{"balance_bias": true, "router_z_loss": 0.0001, "vocab_size": 29678, "norm_eps": 1e-06}
Below are experts of layer 10 (counted from 0) of a mixture-of-experts language model. Rows are named router (the router's row for the expert), gate (a neuron's input weights, with its number), up (a neuron's input weights, with its number), down (a neuron's output weights, with its number) and show model dimensions 0-127. Each number is 500 + 50 x the weight over its row's rms, rounded and kept within 0 to 999. Numbers have three digits each.
After each expert's rows: a language model's description of what the expert responds to; "comes before" lists some tokens at least twice as common just after its tokens as in all text. This comes from a sample of Wikipedia text that the model never trained on. Tokens count by the router's weight.

# expert 16
router:513497499566423486527453402460544606507545626521504543558468449549541484574493455448497515432427414494435482462480570495495443499506374546525503513543563481504472611478460551428522488551452523489442453527517518499527498431541544592438449528525528491434623399490476487535540545514468491489482566454550321551400509530553516491528405561431512494509562516552520535470535500456458560434479
gate1:514454474497508446586476570528498553485471510449481532655479438513473412475538517555525442528485438491484544519498562536457507575545484533455555511543507445493470571565553542524431443503509501484480468510419541548443490468506472347491441475445472523401476402504506434482586431506454473614398472558536544572495482618642520560549479472423441461504640474406453539433422434489509582480482
up1:518607509527620472521500438558476496459467532525458532546674510490504513505571464413501503603500528551509467487446509543551468516516544488551418554577505552427501531553328548542477536526529464517493566505498519494465524512524537490419515467517440486540475498518434457471392443563532467550515421441461473469550552459459439488493503473565528518541413444572554506556498451451468465467490
down1:455466468505479521500457518551518424477461571505412494484429564430468561453501530490483554479508472458468477395438519432627492523489535536590460507482382554396496593512460518417516540556434409574432442517553530600564513470461466358524513443477474464507490585468490553421652479549551532553577498448531450504412533475515487519493501500440518527531500463469569531549466541558510500434470
Spaces and opening brackets. Bare spaces, opening parentheses and quotation marks before years or quoted titles, as in tables and genealogies, such as (1867.
comes before: "201", "200", "199", "202", "198", "197"

# expert 5
router:498519490549562521560536506530495495485533480589518528524393472607494544507508469469540566389464457464465536500518561515454408524509439542500568517514526468539525562555471526466554490516420548351458462531497521449538518415520410551460478578487573571467608368510506451552531490453501492485501514432527434507572524455554500508544568504493481594509566404532501544528537510528452557457492
gate1:443485572495447491455511498485475389515543497572480464596507504487597463479568473493499467492452606487386435534565567517419367485473541501498426494549440466501504497651511586507496453414574389436454518558479425467495457458508430524493444487497574564503544463512397482501502558484534428472487588520524503493557463468541520525429505500504503524465520468467494511476540439440486427508484
up1:528411556469477427460485519575452473574474521556559429582430497461458536472478424498582476442479475431451488524476449463507487537414516480520502484434523458483452387503578566462529485506525512573546519453496472479475477421532537490469490520589392520528503480551378424498582476496519443536605519470518453514499466457462567558474537383489524584520545540459564513483499447564584513438443
down1:582432493493474523429512491482438483528510492473448384587471505482514479415573481421535508508476521489548502434582562532510510570544390506458562493504538497567527517422513501439461529509388504481507495366517455513516510575501560519592477547592580468439391555543483563583406537534504373539601467490588458467548396560547515492450462459371483504497542497485500467562486538452599507470465
Institution name words. Capitalized words inside proper names of institutions, places and titles, e.g. National Art Museum, University, Institute, New York City.
comes before: ",", " of", " (", " and", "'s", "\n"

# expert 28
router:552468524527438480635459418564516554537545625556506472521472490606529578489408530532529571452440481459455436510556536521403479545484431577511494483558527408540530590505503580522493466565416548415438501477482508529534461430514423499514486488463545535472572489551414495524608542521446521460524504470547489529494602471593474524495562514362493512528625461572489503529516545516469548443458
gate1:552459489548380559604445449494474552544482566553427525548457458488520444551507506547554586535504510469555461578425530514424482486496577475439520519550470358464500525518622525520586510505522457505504520483497481511524563517498537537422505499520608593571523551524490499479504522540493554481440492413540534516552478485565435493512465404473444525438506463398448553524501547571474592499550
up1:401547613458523520434478481534562460520511388471496459467499549529537577517498482428472501523532370578533382397473539545467523522484517540491510602416424556551488500477510408435380529483479473551469587470465508561472463522510418527491586597459527435460499509565483569578530568487501460538554487516494539499554535527477576414449563508440498586450517476469533548537517547485485478560542
down1:542423515487462460476504493529535538533481483497499499517414547429470506549540517413502558535466560439578492492508539478527470464563471472453463486493505492421537460516519496445470508491420422500558416525482400519459458504511501450383537434615385504544545507463482458480453533485534434510535549465495425468474429569452547541572546464450595500531565523527549463538514479487447471436432
Prepositions before dates. Prepositions, especially in, of, on, during, after, often opening a clause before a date, such as in July 1953.
comes before: " the", " ", " a", " his", " its", " their"

# expert 9
router:563496627535501512515468496523495526563542519591517576546486533504516554523484484510544499480491463471503475498501527562468371461484419516482529505580547509500521630531436525461513539565411571461451496524522554555450524416490524479573487581501534517515602473469555452551531461516519475495551545529552439499450509470571536524513492485447603552540509450548453460551554580474502535438416
gate1:515556510508508464406494478480549483542342443461499382562509489447471523500491472493507506474512463422454506531421540454491414515517387607490459491549495495482445530443466516434456505514498503522528561472483441528554540483441581478480420504506500491544644535472436445573582549524555556467540523506451522525553578509513472432420475492476544495513482594541487436511541489559387490520516
up1:457466520502477481518490469516544479532490460512414431554403494458455449427474411455547464434497556493560550558506529490611445462506426593502503502460487473469458624441548544531398569520538562490494516513467556515465482491416446577534520483528521568428565603497471549552533454542465467549512556545537606475562519480529524532503572548552492467452447508513465500564520542602482403372503
down1:504439574482428553431433498507503482432524475469454473607490600444562472515436582486453528446442442556492540521534466495426455507553490588461515390490557433508535534480513541472415551517569471465506548499526442508510505443461493494454430551431496497547591489474517476410607589481550469488497525548507502506470426542567489460548465442471443499572463481520487540486509607524485430537549
Year prefixes and score dashes. Leading year pieces like 201, 199, 202, the en dash inside scores such as 0–1, and spaces before numbers in table cells.
comes before: "0", "1", "2", "3", "4", "5"

# expert 8
router:467587523616570567572487490550465615526655524502484522564446517545481506575450466499525420433469432534428488450560595553437415443552366518491536493521558477570499548594455570499529536526491478403443527564487577506479512423463386544509439546497537557520517482507454535559610462518485493566500456526491498506449578458515565525575524585442535594486527483528536536532530496429458579446406
gate1:480480520548464539418448449472493576581606544533477514516481562504515470464458473613580554485482485467549530481470441503456497491560393520509550520490551550472434611512543525521490471403463468548495537516540505512587472476496529547500485508491544535542477447559445488524555427517384473535507448618510521518472578496490584432518451560433581551549514512590532502436541485414571638484413
up1:494471548521500510578527522506520596509495527647442496437490490444466469538536455548603470495462446539592506566500519540470533423575484574447489499513586595437466502533528486514509427501484452523591406496536556417455393426484543525489515491467518436565541489463449433475542510589466529485406379436490494462514533521427519440479481482447495595551550477453558515450524487456658570524532
down1:476552487565568495539416421548585422496475479450556485469561532562458576480508478454485636518516493486522592565436491428552490576455516490556535591532455395451478450549516414605495476563455523438481403541511436593458488513504431439471470544497473518489462502595538452510434473471518410453510544469507534469511455563504545507368437427499502485479394431475541458503570441452492509460491
Function words, section headings. Commas, auxiliaries and connectives in running prose (was, would, could, to, and), plus the == opening section headings like Charts, See also.
comes before: " the", " be", " a", " not", " and", " but"

# expert 20
router:467519512520530452542473453552499491517555649534484480531432513587480501576496464471525504409448469447443469497483551553498359477491529488473481562517549480476554600492491604470573507533488517385442534542504537453486468442472434603513479531533553576579574497492591485568578473479531486447507506487556533467458602494531515528551461544429555481559552499543544527482549517513472506434471
gate1:501442623541450464490602596510517501512496502501449559520444525432445466559399490447516475516565541463470571569456505548480540498577504469465612489540441478516487563488498578535519565615551526473493517442469497518552548496524490557432465516569486466492517447535503479488491462592354477516471550514499556446475506489437577445533538427528575503606517482514523486470540579557497435521517
up1:422556536526507517572540554533505535446535543533405485581596439512426670545509492483536544506530471498562478474525597451473526513526571521421521510545534473496490548502533547485496466512547497554521519494510623519566492503490462520531498555529535461611574576451561421557487466522473492442510405502474441410492421466518538452512478543582554411596487448378468546533504509582507532463542
down1:450512447499508561533452466447506543569435476452558562477464549480482603550442522469516464540513508489561442519500493514446408562441421497534534545485448473528514581499415528494527561561559433444444517519485542640428580466522457420555419497523532445429470529483424538496569532498519527427434393377440441539502512612487569513543518450494487512470514616559479496551494574470458476543502
Table cell separators, dates. Pipe separators between numeric cells in sports and results tables, and month names in dates, e.g. September 3, October.
comes before: " ", " —", " −", " +", " .", " $"

# expert 23
router:465479488564523479537528503589537516489552516530482517529458522531533529498459492493541543485438475431507479454521577486471501548539415545595539522572487494526643552545507544488571522537389524331485386577531465488461514519495426557571485548481510469533550431493559482506600477540557517461491484484510360509518532458561540513552504589461544543573587489527508477546473466464431507435436
gate4:506494506430532463486518409507536490575580439518597488464417611593427453574525596471604399467516481436580539512519455472494530506445493475424537480536582482476579491552502491480564530498454466571494472504487495525545454466457455491438549528447475492353545427516486469566531532431520461482487533431483474438445486444441498511617526467581502388614611460481548488511489563489490430503513
up4:559501527594508567555458529529440568398419543535380530479498362417530547443536473560508562501552584569550527500470572485510485467512472511555412502496507485552445517535492488481464398466581581505506553523538426411437469516509503449583501466540417522505458477599545489440456522585521549532512453513547447487550566558552482535403446534366539555457413443513493521456533510502552485505460
down4:485521577529536548625466487487525504574585588559564549617465484498506491525466523455483565485426471413466613466573521455539513535484455500509494511521506568501533472517574481568561458507533490496539528451506439581551522462535426463562405505600536472487587503497540446466486502523503572501519459510417480526518458481419484431446474538405513436565556550636420502512494441440462532489440
Infobox field labels. Field names opening infobox lines or headings, e.g. Preceded by, Succeeded by, Born, Location, Founder, Running time, Unit.
comes before: ":", " of", "==\n", " by", "==\n\n", " ==\n"

# expert 18
router:451541509527517541549410485512502533553556607569588526514476493482492520568505453486525501438433450419435481436541519540420426459487513559542561527542500428489569503555461529538580503534427495390412425523500551545507522458512420623479465539524558466502578429543458470526584505519573505476447555427533518533483629471538586512555486543428537554497525497502497557529579536460444560456455
gate0:567585489532532491564551542489465566406483469501496463504508625505478488416501528501461546488404469465438456503463465454439401388412483447567507505472506507468579478416584378549466544523439605546444448561506418505494513525497500510484497483427509441515416522469436504451569567487501517516532489467543480421553535461502490493464554471547500512592401634445448495545433501470533567426409
up0:486522480450490498560528540525446501424537495522439492559455557447522546459480464596500449429467446479465489530496425550444528317405507435509497544502523514407488581415621397490446511495438492487437459587553502514494463511526399471482460486503544454528466495531473516489605585454526501529442526511495615465445602488538493430434640405471368471537508590521476509477491477523551531472442
down0:532496432423490468473506510462469427593561495496482513474532402595571513520494483626510515515512402464513527608585439528565550486448588473544460478425525491534422470460466525532520409525541561439514526534554475437538523511531480431471508516453453573506452560569469353580398456644526540475492509498525502510584492505526552498469535545482526486402498501494538486476451537454580466403448
Clause-joining function words. Commas, colons, and connectives like of, that, with, However, because, marking clause or phrase boundaries in narrative and lists.
comes before: " the", " he", " she", " it", " his", " they"

# expert 22
router:459492550533515518467475471551549505534589605496502488478438458528488501494540431492505527446482381405474499538597537516432490449508315517606527542501502440545556522524529553503526530571513565421441442570549474506494583431490354561522520582507511512532516415526491481579556484561516482409517537524550386488435588464588560527607504536476599540482509481558525524532475581454492525439498
gate1:553579472560520501480516447500460516568546458595575513521552523508476450426512513557501570467467497449505479555552471529442521539478450446615417408465456492478497516545471503490470499452515485442568510482541442521406478559548494502479474596492447544515531532476578445552501578530510489456459531470482420361503436478525511518616566457542559408470442494532494507473483514521528488494404
up1:505528484486480450450516489416527518428507468372414471472433457511491536492415573492524447587480546534475472414464485481547454481458524505456621523515498451466517507435465471463498452482484532509568507546442536516533514494443569454495408426480624446530480497539440486436610534470517533445600444547532553546536531502501435482397432534502425561611561495423483477527476549462541570589549
down1:427447517538434479494555468517499487482448561529537513475476547536447506528466449539497583469457554489489476515458532506515511514482522453485514554478426502451537511508485462497444449574524505528521526422448597476483548425579552498546497530517534505440537589583560529500522531505555483401467448531385510483504443499495570523476418649502406459461539514539518498563498546476485553462552
Common subject nouns. Common nouns after an article, often sentence subjects before of or in, such as land, roads, effort, information.
comes before: " of", " in", ",", " to", " was", " and"

# expert 31
router:499544563551545497499494476504561585597532581605518498453482442521522516533496457530535480424467480505513485543533517580450471392489425511488539580463517495594569483486419518466592574575452544425493463576493557520556526534556344532529429618547552543461518462565496434525649534537590456466476545450483465567429583535569475515618566512420537497484592484531508516514531566491518525480396
gate1:520495543498546451503425503563513493515487504532537449439634427448555590524487442406466518516427493501402468529505549461515439536443509519490509480410450600533560483507534569472500410512456439548525532507489578522433594519514485450488526493600474520515525397552517532542462565559580490531526524579401500486451623614524483481510511470396461533572461479585473499479406548460502506547484
up1:541476556484507465509605464543535534363531513555525520545470502529542458532447549407530493599482550432536524429490528396607550505459522482487580486469522518445534523580517556546522579497586576510466532562468526387582514516558535419496425412477577511535559568379489501462457449542602586466486523553542544518510524349529452498446493446420487454478405501509476530529503502466513559480587
down1:547478475461474465445476534511470578534525469479545512420577538522474410505469472545468504513511481449547495541499360514496492478530513510512482464584508419412528611471433536505532595581500482505574498512513450498555549535555612594459515476550482452467642530545519449437573513448512584504596544443465486492517539438560484452480411609535439532444514498507478505503496454533480539486472
Main verbs after subjects. Main verbs right after a subject in biographical prose, such as served, worked, became, took, received.
comes before: " a", " the", " to", " in", " as", " on"